config.toml
n_layer = 11
router_score = "sigmoid"
n_head = 4
norm_place = "peri"
rope_fraction = 1.0
qk_norm = false
tie_embeddings = true
lr = 0.00416
beta1 = 0.95
weight_decay = 0.084
Below are experts of layer 7 (counted from 0) of a mixture-of-experts language model. Rows are named gate (a neuron's input weights, with its number), up (a neuron's input weights, with its number) and show model dimensions 0-255. Each number is 128 + 24 x the weight over its row's rms, rounded and kept within 0 to 255. Numbers have three digits each.
Before each expert's rows: a language model's description of what the expert responds to; "gets" lists some tokens that make up at least twice as much of what it gets as of all text. This comes from a sample of Wikipedia text that the model never trained on. Tokens count by the router's weight.

# expert 16
It responds to: Auxiliaries and copulas. Forms of be and have, not, also after a subject pronoun or clause, such as was not, it is, has served.
gets: " was", " is", "it", " were", "ly", " are"
gate0:146132115110129109136149112134073100131149127095149118132100164078068139115137082130128131115166127099109104109133148158116119125130126152161142146134138123087113099165117139114113165120150141108122133158103091138094161154116114143121183124124122174163153139107111134159111103089172122124124144170138194095133097140091130156162144094114159125121103119155164175128147147111071128098150116112090137174112115096155160097124145113117087118135116117128102142110133088158164134116122105129110122102116108107155108109119128134098127135113116132127126165153108153139151117103125152146134137124115152127124143104058132112101155112134186130057097197110090157151097100119127116107139157141143164138122179140116161115145139139092139121129106131134142135119104119127098141087119141
up0:127129130115143109117126167114117127122148117115141114101160150120118081116119151101114123102136124112124116143129117091100118121130159144138109109121112141159105146151151113140158104115184117088123096109106143152157106136122153092100179167138095088128132133124102163115159117153124145143154100062138108137117117129116076111108120114063123124128227119110071109152081134081159075130113106163111137096171111113174115152142109137106116110147105120101143143131132145134109115120117104137127133111136103148162153148110171148127108118122136104156132143117133107114102103157156123118122123110114154145154145121115153136153098116122091113132122112170097121132184159145102160100129098119090129117147135121118102145125111104133097096103167197101084163128106086119119146121083115
gate1:184135111129123100104108127180138119112121141108123130127140095135120129076138113165135146151166122154173112093090135112156136133153142163109119104098112133114102109089130100135101141127133128168143142117123148144148110096146108149131149149117148097204142172171106129133142139105137116122147130142105108122159190135145147124134118170166127130158107110159135124122163108110118140110148132086091136160078099103143091142079143123168144140130173150116169090102082171139116126142173120098103077124101126109054129149151156103128132116117118155122120118179172089152143155125093119156136115120121138087104156138121166161104113122097146106113129159143163127104110109087160139118133144131145102150148117165112132118111103121110116114154102105109122135118140082102105102123127143
up1:053158185129139090176168137103137144129128140093088125181151143144150142131147086125103099180120093133132123172149163153131124135087124112141117160159122141118145104120111072126123140109100148176165126126158110139126133109155118153120096189144158115107136121130155087110133125142101144148097161098153105109132113143110143090141120088120156161132154164149153123116110130136099148155118122109157117139122144154103104103107133105135130120138098119109121175117118134088175094168071120140086123135129104097174137118110124119112097113105190154129127148129157106106129111137144104144088116173131104149140117124106142131130139108151168109105181128133127107130140116155128149123154087143116105114161087107145136132138107152119160113092143172114131086095134128159126142125142128
gate2:117110111126094176181134117142162111177122113161150151134133146101150120132130124115126123116173094109141131120109149132180136136147101134176113135127129159104130133132155137100155126146109177111081133115146100115122141144132105107117122115104148131119207124151147120107112144151130143148100118126109173136144163116103130136148129158173121168157142110151193088134143150102099118125118128094129138106113106125112103135121139119095111106084128112145112117094124120146138161133134138163133110161159095105130094149112167149136131112141132144163147163125086147174112168106111089143116150133165052076153138125078082125106143119118131124145127113157179121128118139163114112155119107198152104103142156146115131151127132093151100125108170107139127112095159137107154161087133132
up2:112107129107128161164135084124114122151154147175144161115144093111144093143138135153099095104153101113158130112107168139168141117128126127162099139127152117103147142131172143081161133110100127102084140136173091125169183109108110125111132120125131140124174161145126107114089125145143128164098148085090112141122148096102138135133131137149128176123138102153172108110130154104094107112123113076135119127131094132102102084113155137115129139089114122151075108124109109166148153110137146126161144159151132074137111142129142133124114098135112153175156128123097141127133180105122101175120145122157069065173116155120106143149117109118132109140103115152166116114139155135131096139113130154149090072138154141117100134138106113194118114119149119141129132119138133103167154100143123
gate3:161104100113096104146149114142140128150143134098138073139132121125156148151109101140140067137148094138137125128077109088147168147149158163142125073137159099115113122140133133134115101145127137131134177166112162187117145132112125142135102120097131150160129126111138135077130110082150125130109131132150138078144140099101139151142100118128086112190128143154114059112093125138084115163138149133147119074099131108157098095121098113124090146121123162102124141112110118127109121114128077095122145145141136111133138163106134144130142126130136154134164085152135132106106154129083144115155134098022132143090106127103124148127157121112120186118116172098109133121154161126129139129117140139121136093131152168134092137136128161139166136097163150098120123136127124142153135130131130
up3:134118112168112092118110184081156075081150085103113097135125131119136160100116116164130145118102124123117128106083109141128120150124184124103128117125125111111131138108200135157123149139088125103146126144116145156124095132092133140132063158144112144129129095117100136104081125085151133152149124154151156111128116112137105100115126138133153124177124121157141122131086117118133095104145151115133129110128107130122131142123116099065117148140146107102102117127125122156113114124123113125147109122124115098122183091114107086141142083121115139171157089101139103066134150133129145168159162119144121105174107102154141162186135192118134141114108114086115150125088093130146123128139124167177154145099135138132112075131103167138125097167138106097152150149134134143123111123110140
gate4:142143115112162112147119130112091130111137091130139135122132153078070156141145171086108112152089126126149134115121115146121137125163153125154153169157122160130174071125132091131143103146099106110092113123164150118110126126128104047087113155113162073142162116168152120106097119148106129144120129156095134129113131089136130137123127122161107135104087112132133136111124079144141141143153153157084122129111118142117079146144115133125134176168136159107143175131111120097167088128127160163113139152152142200142138102137147148142089072116102147121157128136119150123179158122149157127101117142105125094140140128123127137146116104112141162133138126120153081096122161163135161135164159095157119129138112126112156138140154126117127090160122108106139129124154133166143177106102142
up4:123117152120163143189147172107132119150132131151153123161090126109094094127104135176135129135144124137128111095134104151106173101111113147104133170135170098109106164123105142142148104115126081096148159134139118131085144152167123094107142119096095132095161076159160107142124088118139079165133148117100129123137129126121081163119111118158120158129126112152093129143084104130134136134111104179144134137126133088146141154123132141082127124120144142106098130146113104120119097119131142152177118103140093135167148107133095147088109128092095123176137148145104154122098134150094087140104132154129135138146083117146118176149108126103119131148111166169120108134090121142112100173098080129134147112105138088072103108158139140144121125195133100111133115137120143123085132137114162
gate5:132164105149112098139135086144163155097100073163094101127138145156122110133139088127135106091138140135136132143143106121124085110101179159081108110124114100126123098109104100122153121125106151127112131122144134104114118077140109121125122121107188141126112129101117125115149137147110093141165123138112118164140160116105149131128161155105086108131113102108126115155134122125140158109101173144132131094117128129120114094109106106080091142152139150093107152172107154124111128165090081178087146133132125155132120157080109109125161125137175107127087150132127118137168103137137105165172106102133129126118113154162133127132149152082095118128111095128101089175120105154130111159172131137136127146167154084073173119143170138149147152143156102133126140149112141080152098142135091
up5:138158134130144122105078088155160122096099118152093128085147118177108140105130087117102122127137126131156132163160096106153129119099166125119148128143137115142176133157102134144123085106107136083160121061138134126119139101124073124118145122103123171132099158122152107157156145152094070140105143110112122129144152168106172124152144158101080122177123109124126134134131143140180161109129135130132123086169123148123117142144111112119078147157126142158120151168133145094085122146082130166085116108147151134111091134102118082109104071135112136115122121131133147150168079113155092138117121115152124102161129167098141116153124193104125146151132111150133103139118114133130132134139128122144078110156175131116140116124128133162129149109134118111124117151150128084174128129101104
gate6:132160145132146129158137096130154113135180147105182111139170134161109128162130083109139123134094137131129103121116149104123102154118146177136154129151092097153094123125099163162136138162122160128127103144169163091094153107106139115090138124093055116110164175154146129090156102132123091110162122153104123186136100161127116112102113135141121134149136123126116143156077161137115169131114126144112137140130119141109144098094175104131106119142114128173125113105108129147142136133156163147098104157136114126159108150139181162116159146126119122137105139141192154135162133101106108113110106153117146139125070100121085120131137118136151125126096138111148109147114154136091131136164095157134105123139122118140157101137107109060150099129143151117090154178105132099165101152131123
up6:119100131139149172125104093066142169136105128120122184107162121100152164120138154110115161133101125124104154153139141090137133130142117085159100110144157147104127104108108145135142136106123166106149154075123114128135098118050135153112122095162173155160120082123139182112130121158137142113138118177129180156129124121146122157155128088168125153074115098124113170124126083154177162122140123107139141132151088125103139113157091115128108120115127152129139092122149093112126094149176134112095139136139112135118138105113093140121111157080166138148143125150147117127117105155117084093118145161135132150154143171120145187138135116147118113124132102130108117191174141112161112139107125095142117119139121123100113162115098155125166143123114122159128130139113128127139170127097135
gate7:111148147115137157152114154150125123081145087098114120114135152153149130127149120103112113139141107161103126125148141152164115153123141093098194117131126150151172136115157156117139115164152118137114211167118146172104134117112144082127112124124094132151102142143134106136119140128183097137154164122125076155136132111127122110118115121117111116170128163116114147138077114127137158113190119120130152170129106164131152133135141124089144124104126138133106160109140145141087160098177102108129123158108088165106163097150102151147126104107086148117107119137135144126154125130164126173130134166112102134155124092099120126092117099176096129152143153114155188145130107099144105138124141076131086163106160107127154132140149118141115167162141143106148124146088140119083111139084129
up7:123114142121110141134115136095096130101158109123111114131119136130133104070084152128116123116070137153086112114134148108085108159122125098142148104150109140107122176152156152121143164109154192142146135159131090115117148152101159130148117154121192140113100126147126111125116144110153122184141113130108142128131172103140116105123194166126109104172115120148132172086110164122123124130103136165153143114129126120133160110104138140142130146105181106123150118116147146143158136147150142162139117175153095148116109141106105137140155130136120131152136113093134060135104170112151129090149113164088119114147121138175066138156173109137108108119152124086113135130105127134092137158171118120152118174169143139111121144082112121174151117119124112150097122141144155162082137134154126

# expert 8
It responds to: Th and ordinal pieces. Word pieces like th, ath, nd and words such as end, second, third, born, often in ordinals like 94th or month.
gets: "th", "ch", "ath", "st", "end", "nd"
gate0:128142135172139118111104121080117115137124093171122085129104134132092129133128165173128136153133079124105122135128134092122153110094119080101153106118131112170143139162153131149145129121118127149181120152118102101108101151154142114079117179118123111119082117154117120096105137135074099130097123103164156155154075121137116133139140103050124162090119112092186139147132128132118142142132140141130131129125120129115119153136125107140140145081101128121132125113129135166078135096157143141129090111174132145120160130128108111103126128125136161140106105106104148131131082138136097124128087149125142108161120122174117160150184121120103106151093166095090107163155186127141155102125137130134125125139139062114100147130138132107091086100153141120134116138099139086144177123155129
up0:135087125078119139134111161170121191113149111106131113160191099132155135098118129094112104086131122103163137095183136149089144136176141144144155130147113137089156117115107095104116135105131130165140128091116139159138130125120111161140128121100109104120150134147167118148125116148167169125144107143084106127107159142103088109149119093146152147138126155091123122114142161117151140134143150149125128121127148154137126095118124099121141172158137126099130146133144155105166112118119101141144103124123134128122095086149138100114121127126136107146095120120154076098129126125133089118142145168150090136094107099123118138093076131146131147114137148151162170131139119103196130176145110151081125175097112220135140120131104105108147139110115161133127149170151125124127079107132151
gate1:111132113113095127138098196114120084118159148140108104152106143170129111109098128108112114138134124128152164111133103131126138121146137114077161148131124162165142104087102110154134130141113123054149118110134109104101123141105160128095125122144130128145090105067104140123109122087147150169158128088119150101138097140174070101122109119155104159107108096117138151108082153143138154126110129128127141133126136124132086141103123144142131111101142069121112137144134121134124143174123153148127141147163145142125128124125138098109155123154152126151125127151136110136132133146128155145159168114163085095151087159062110099130186160096150117156177128125112147131148111185099117144075145131100165116128123122146118165146129125162129138139090117156140153182137081146132140097101149
up1:166150126154118137094075157132132068123158135101115116145108151129127129123081122072089117133097122160136135086130098158143139103161106093094129127093150151121115069063139136169133160134144098085146143133159127115121116151099139127129132135116132120142133086081122116164156168113134174145139125095135099157096098134152099138153128132138116160118152121158143097089093165143131135132108111095096159097136161108144125130108119121162114119130112078114145155125135100101133148165120162155127143184157115138122117105150107108125129116153138113135120132107163176105140130141141109138170171111144120115145098190100106130131158139129137119130132143172116159171131109159127149164118131131103138124129138112145104149155079137184121133104107158144173155163129106168137117124146133
gate2:136155145144115132117116120130113107135105129116100107126133132150106105133111100117127147113121128108125124178134153143106152130150139140122120180135124156159074115140162166129094112097153146102115150160132141139141132165165141085131165139159137133153090152161164130161139099157095131103110123117118160134096069108129140116114116165101149170162136091130126113144143116147135113120144136112142083133118160128127144140134111137170142135091145088135124158099113131163117144095120137138144174161113111130178139124150159137135152087164154162134126156147148150184071112169154120102185143156156159097168132128124104172161134119124143127113141150170126123108124144147163184143167109142156096122116151139085142082177105083175107146154154123162115107114110143154109155160125133
up2:134150163122139107121111128136090175127101137129134142193158123118138089096121087112135140167072120118133130137142136093142128137175069138125110124160148134135133115143138134133129137077128098079098107125134154073129101107137096105106139126147153094162169121129116109127131110099112132122112120134111137116094138125145120121141134134117097128152086111110156123152125129138140127103124142138100093091163154125134148143120117165121105147120152092067145158130134121120106119134106118114153143179154104097141158091151131123132143118152110127130129132192120137151148105130170127160128137157128133153117121149103181104125106129152127156090129162119112110167125132163135119136132114161112096119131084090125148176124136069185113143144112115202070108083119174133065117143131116
gate3:093152166167083132131118137120116107168167110155135142106111144112112120123146108129093122143165111136109125115110158089165126147136124167167113142122122207093144128127102166102119100146112174135158130136121126134077110109148083140125127134086104137074111112138114128138125180160112112089164137131090182131133115148145119083123187155124147145158124165163123111092105138138128173139125133138135141158101163142112156135162152095112181120117104110133119152095138135130127143112115130117136146129110120110120093136152087122143133146128120168067145087104124119160100120135116108132133134144136171111154164155132125139149125127104113094144124118131164107113172127183129149132186156117105134154141149119149117072141134124131153140138157123103153145114140152117127098097192127
up3:174090111124107127136124093176147130108126127114089102156137131173177137138149097142104123130084095091141106120137126104124125147084153072106143174122127119147077201125149113133113149111148123141125102140157110116134138099095130118122127121156113141165126159159164124163126136154144140144152165131147102107191121092115124182101122175168108097101145117159132140101184120169109151152078132128122114099150148108121130165136151087101129127185125118135106128114144142068093141146146096150117084139143120139101140128141181123116145143147097151135136118141104077155093127092128133116125113106126132125172110109102118138122112151155125122165114118120112114105147145137106156139124181134173127135136132098125141100131104131124108127163088144093114120116097102141133096145139135
gate4:115151156133127141095155108137093162106175160107092136109118105171120126119081164100138111125123140098177151175137118170104139096170174086128163146112171106140120125133147180150167070122136152176105127117121155124161181133074134092112117127096133108089128166113149132132133108160154112138104136119131124119150173111114145150180131145151084115127127105150114129132142152151132116161083092118097114108125105135146145126134113126128146110173151068127105124096129115136171145130128152165213124156110147135153154125095130119141143128158140174130093134110106142122129109115107118121130146142115159162126116143124152137100083118141140181118142159136107162148131147134099134130091148105136093137121136103122137123111141147120152115103136124139107114114119122112117197128136127
up4:144185093142148100141135120171125131137088108117125129092123096136097126171173129123111150134133126110109144100154107083069128114121126174093156092171111123152150159150134147148139129178139146096163111092067131130139139160132098165171114126150161158141099137132134176122098134170133152107070129102136136137113157125074130131129130085081104141139150107168171128091138141122151142095113117109158121138145158108118140106167096159155092154119103116124138123128108120148119135116121127121091138128134149089099109113153108139158124134154150135110133155141137142119121148124086146169125132172136121148079104137133140114113155139112091130131148112156148158087123118139166149146068155145070150138099090123162087130150129128119138162136114108114115090133114149113147135119118159
gate5:154118147144132134144128089102137112127110130080158127098114150108123112106118121121140130145159105128120129141144125108174131084114157112128172152141136133055132118107135114125133120116150132145091117130114073167115146108107156142127132136128164174135091134136100121147106132138104154145156096134079126098121166141085175119127132177150101124139102139140153101118165104119135115112128135100103192111168088102114107134112116152144092178120177156153117164199123124131149169171126130125106115191110126131131156139106151145145157106109102120104159125115103123143099155087130131105146141117097082118170162137148130118098112111120168117133143129145102140111101153111113102125119155183159090111168126130117136141114094129087071091145145134134154142114118100138128150116152160
up5:136119133133146154167153082130171117133150127109119149166110173103106129088116107156095151168124109131075123110147154110153107127139142147155178120153097138105135140116093122125094142108110119140136171081103095133106137137135156095123120162093158131135146118154091129126145165114155167106122162126102130154104153084091112166091113175140138099128121171142162135108119108153116175126191127102151165124163075140106116115110134164183100154118132171144093114137166119143151140114109133127124131151135124113115122106153132157131105140097108140126111127149120078090087164114110139147106108127153161151085177118109126145170101106107183133104135135144116147131121120139125131123152134164139053134137121136120132112135155135117122119133148170139109118099152111123166120127092108
gate6:086126127132103117158163123122136118165142161115131126123145103157141146096119088130096093162166160075136167114136156081106127191106126138149148135138137095113137127133147150169104119120110138128078153136149078096092135115148119117164105104151149111159114186141124146125161095136151164175149159100109137119127148140119109118174139103159087157126127138130134128138103130178112087119161143137142148167147102124125088154114103144149133150146153132130155134116129093095133112113141119130104079114116076131130188113141112142140134096118114108142136122172125121161191130111133159172121118136152171079160127142140105119164109145137149108102100170149127163159161124129140146135124127152132148105122147171149152149165143166119144091119123135125105099129135166173120105130106131
up6:086118117114094111148124100134110125115157166119133122127132111178113124107120130098088090137143158075117158088112161088146124178105110133152134123134163082131165142116174126147115152136095138128097145128141096081128100135147150126118117102150119112200128164158149112140133132128124146170116143119100159147115093127106121175126073101117071121122134137159153136164169109157096130114148152142138127152132116124156101108088100153174107127167110121122144138142111146099134105125121134140076118122086076143142156120150129141128085088115101130150166088157099140168159140129122157150172131132127172124163122161141131124141096118133136113142131173141159157156123112096122122114111133143105146108144142119143132149130116159107162089137133097130091122118137099161094099177145098
gate7:125135107091152129150136128111143082137139130116155086085146107159124081111115134128141182112102125157092090139147151165074114103170131142151136122112077146049165153172173115108103108133127130149132127139111134152145136099153133122111103130096095084111107124149126105124160093144128156155160148124125129160096120102097135119188106143164158125116099152135124121123093145120111122095140135120099153136136137097139118138094160137123127098114170139149132122102125098125142158112140179098157117100130107106147102178142125122155130121104086137112116104167134134076122081134130133096111135158154136135086112128136191119120146118104149161141127133118086127113110162130111117113137083154158165119144110155114145137137112130154124144134116059118132134087113135139159117105085162
up7:114131134140103111107110106117153174151159123125143149143134131136149156139143149144123107133153138150141188110119106111185105103107144154096103103171167140193116111052119164124142156158152148109131116128124137146120122164138107165119137134168126149137122097101182143148098135138124078130100121114134139108151121142139148145136142130096121154179121090096125126091177167129120156150122126140139140124131107142100146122173090091134157119116124135138146130128143132102068124195090142133111153098123124114091130118144156122123100127143171117111161136160151157128156193120114146155142128131114124097150112112172098160150113154168102096132068120146125135090183098115151116147112145149104133145124110157141133117127129123112153103139111130155151133136170111092120108160168123

# expert 19
It responds to: Past participles and verbs. Main verbs and verb endings like -ed, -ing, -ated after auxiliaries or to, such as devoted, released, won, investigate.
gets: "ed", "ing", "ated", " up", "ted", " used"
gate0:140171125112117121157112120179123146112133129165144144144110160134145128127142085139115117115130163097170167107099150124137086183156143151111150183147147150100106162091144137111086165159124128114131089122147115129169109081144079141111181092137150139149127109126117130142121111117121107130127148103126125149117146100121098150146162157095147170153156084116148065142125145147133139111106168196128129106160130126081124092112127111138102120143135132127123145121113126131147122094116139108088106143120103194157105132143111097106162170143090111103106103105145126111097166120107126107115100143146118134162157110112140147118117164153119153160117144118130150163125124078121110120132151144131137066110182145133131110103126160093115119143179148129126143131098101126117154124082141
up0:157145153145127130124128084151116132131102161133165102121162116150121123160143150113146126092124167081157118180146117137117106123110117119150081138127146122113112171125092155146138103133139155147161148157082131140107108104145127180119158095130134123172111129125116147155147117122116106158168091127118157101145116128125140139116112135152123100073117135123099114136168157096089071148090142093121131129140156112132143139131116077160144126099099129126156087144097150133135161130123145159140170121132122112131123128123104151081133132168137114132180114140096149122132118177132082107145145152140065167110147117158110138128144104090116136073127125147147101080087131139131119122112142122118136175123133155198144131108139108130145140146067113129164142122138144137138078161187119
gate1:136127118123128130161128121133178193141098131152152041072114098139135113102145166117136159150097096166123134123147139143156150130088145090101113121170126137135129116076118146134131156191122136085124122128109136148120124143127158131121137138136117112114125161119157145132096156152118141166113142092155086157121125137118117087100146129147168085155132160105138123091105135102113174128141150152117108104116131128129111181119091141127154095112138146123139161102146119173125115099141115139157142134161100120141072130118113126157124127146095119095179102122098151118122109134185119141138103122145140109141164152142138144181184129121171144119143120107117138150089145134095150100111113136166072121141108120128158108114107100105110108087120145141160120154095126106161113154127155
up1:108108122129109080131132106139155081128162138134137144110108166120142106157151166163113103131165130119081143103100134137152090146131161109130105097143079163149119168119082141133133121127101133149142141133119117165155105134119160172139106090144095127105111149161149081114137139123095146065116115100126132141142142143140128156177150131161137140150125081116120143145142144165147150120131088100090131145156126054127190141093129115173106148145106137152122140148098120118138102122113174171122123118155135166139139137099082139142100144142113135144126152108117139131149117119139094122133136123126146128094095095096140172108180126155133111113133133111141103164154133097127190161159119110169164167164125118148078118125130147140154156176123098107101105130130149140119114140151119
gate2:134120173175113116094167129136132123123149175102127105135097133130106185149137134067095120112136173110126146117124081113147126091121151108103106094113132070131139106120174147141124129129087116141134128138096137143149144141120156153117111144120127220182114117135130098119123112128117134119157138097134124105097101136110142185105112126097087118098100095111169101110147131107161115121130117121119110110131119080115160134158143106095127101151110155125107083122129167117133131139135123144130087082144126104145103155115058132183155146148145137116128093165131135149157134186147109144168119152148115156152149117124143086115133172101113156155145109139125149106141158148111140107123136141124125135136142093143108088165119122120123169101126121124094138154183115096135114128125139
up2:152125148173150130101162108102102121143139136151106122100124123135140158085155135120108136112115114160140097054107108137127143150174130168123185120127132134156139131133103108114130116149146149159105158110116149181147128106133129120151100058122117086111168127161144115147098129099154124138101155140111130118156151133106095100127110112104145132096135168135140080114169135142162137135136120123127107131153075107121143082130139148139127121130133107127157114111122129112152138156122180109148128132129188141174154054139087070133088155145093169145113096138102140122143098146142109130135143087124130130157118122121120144147060126086106124170115110102151122133103121150154118087166153129098123117105119134112075120149154130131121082167121165098124131139106124107127131103139103
gate3:115140148133127122144124138155112134179160141134122129134119134079120110123128148128134137135136155142124117089126109138101080138136088118115097099141129119109157128132121074134136144117147141099085124186134153122105142130130137104095124122114151113104108172073119138136113135166171129154105153141140129149209142125107114145123129141145116144108125147130133156143137118125145117150109113139184168170108152113148189153122139171145141129175121096172087096066120120141086082118125146104100115130112157131117110109140145128101127122133144159155142150105143170146136112091105172111140123161153094148107119116139132159088092145155141173119122112118145126140123128140108163106120087142102139141088070114137147120141119140107151111111073126192086109090102168088162141126143102
up3:110130082121091119113173179149117108077124107128149104159088125150080065128119156101099120109153125173128151075112109121122146141130138195108133154152106160083121129153150148151132108163108142137135151115130109136127143132133129141132115137180140095130139085170100111121097089111124165164144154128109140144095138119119134145169125150092117128101104110132109122122122135112123116163110150132111117075133105113168139150149122120126167131103135156111128170110120114136160115129127082158123109139121136096161157089101139111125161107139148112110077156135124097143121151060112086116113116114097112131118147111143113111190145146088161136146122133150065123125111136161145139160102163118128115094145158086123114089138100147135125154100140110105120123123131079124133124165107142
gate4:148154109167121161161121131048102124176127155151132113160106129140172110114112129134133084113151139116141093084121100148124138131091112117104166159115179098149124161111123105108152126109140141140136115138113109143145163149091131150118127167156136073135119171135121141155109118131142140137138140171103122153152117145127113111114124156140102127107144081164099143099086086107135082123104133089131128106129138100117119142111129149139111120107138139116126135099160126080129145146123117150101119127102153130091122113137118088106128076120101183105157174121138111134105089126100123095138147136122141104133117166123136113168135154140134145149089133135098108109111144055130106129104151108091132088091092170139166160110169190106127108183114115145129134139112099151129127090131137
up4:089139148155157132110102093094104138156139137156133151100141105093134119136129107140132110137095158071142089083117102159106128139104128090126075146098119099099130156113150125107164124129133170108121126109145120125090166167100109180109109151154152075110094096191130125096105153124155147141121152165121114141161120192114130129132099115102169115069177142160098160101119142081091120131097122159104153147169117143106097112143155103150133099084139142102130168131129115127163140119101141135113142108118166116118148117126136103144136129099106147134125114139120128153137120143119118113122147143122155125103126172107134135132099151150159149170140174124153132149120145101129133148136118150132124181090098099104146131130151133124136162166132166145142159133127088128087132081161118
gate5:128148074136094142147114134112151124103159093118140126132064126136128116136100175083120120062165092147139122162125142157129115158133107098154140155130091122114136160111116137148111129090141133130152139157153124144127107100159125092099109112112111117109150134106134138130183133166130110185082134128162110110106120124129137103084096113125161112100092104131150145155140082120111108113151147114119111108132087121120149124112132171100142103136155082145122085154096144134112091154129139128117110107131167110125154142118175133149124105080118127104165122133115153150116141142140159123135095107102134150192119104117139117123101122129177117137138179132148125159074110136118146173117140144086132170139182090120095160117107165140083119171138135100124134142139098175120137110134123
up5:136137112147142128107136106110115164137200130155117113127137145182114101143110114127150096156153136122118091086119156142155152130097120176151132117137143154099082082113078100148142133174175149121104128126151131133124108108110105133092102123145116112132163133152082165112117071097113160112159066136125077130124137134089102139088121146140118146126128152113125134106149121198164147147144133136162113117128140118105145127114148105120118136149153108172174124113116138163151103130153103196153142115087120142136144133104131109163097107103132145130138125107150138142139103141080106119172124144069156133139113122096115158128121144122109102176110066111119131122166158146133141123132114147132128096120117112139159109124082131082164149121142154128141138135156080139149120137119106
gate6:107139134162102125160115143124167126122142090103120128145115129124145097118159119156083098126130127071110151104201164129135122106169179117124137174165169134114122122156119124085132157087134167116130133140094150147098145103101110139096126114087159166149108116113113144088121106138178091117108114142101153137157141128146132145100141083181103105111090075147131133129148136158162139092094158128085136128120137110151130106082141145106101130096128119124085133116140129158149136181146122101136108130093071095114116084167109106142137091125141074118180105116158112142082096148154142096109137164083115164113119143094125159130155121133118116115150180109099134153111127152145118123105136119126124161148118142134112145139144126133140112133157104119117139121148153141126110138124147
up6:169137101130081116093156128128133155139079118143136122117097093144111135111086105112159153112130150163166130138111076112118118164135081157133147096112117088154123131076157118186136082162137114144123143100185085100139107151164163140148143164154117131107104123154159135127118160111103175146161143118134111133089115145121138148110128134133129165141187194146106134104108118129120091144142115115124149127124128158123093150184128097141152120161100154103137131156136112137096147066130109136141140105109123164136128161133124136121149148136112141131133138123084123126184126107079113133146173153153174143111129097166130141098145155107076138147110122090136122134135162087114162115165105128134117091102129141107168135124128147120105119152141134149131111117163109132100137126142109
gate7:104135140162121102094109136140077127139108116109179147110120134117113134104130143117114135150154090113149149153133161067119163173159119083130199110122118109119108159100118120142125110161133117083119112175149136105123104106146084116135170093112069127097099129130149179149096152131119146134097104124114113161148130116188137129094168130114128128102127112182128130102094153149122110129110111158128109125111115102082091097124106130107088112137121120121111126119148134152136149116105126106115120100142091129137125136100095111107119125101150157133105123127126142161128129149092127086106161155166143128139123105112096137154138162106163147184148128179131085175122118107096110134103149126122109139114117093098111117156090097126134134107122115146068131179149102179146153126141122
up7:126146125116124122141183178162115131108128110158101076107133117116139136115132119132130148140161192175094111127121117132130110130125155090126097186138077132148098088138131131118142120094125142135135137108084166140110148171108126098141104154110161088139135109098117038138172131148109133129131169152181119113139120102104126131145103143165133160132138107174151175121128110133117114133097120144136118168147157129119122152137118130130125150148150153146164163104069167105149130146120131155147123109153119146104112101146123149125153130159127095154138168092120173122124115107149086141138120125110083116147123120127084143109112106103113122108135153112151141078121110110118164119114109130094110142135093152069154095122143111167109103145108118174184125150109165126139126109121116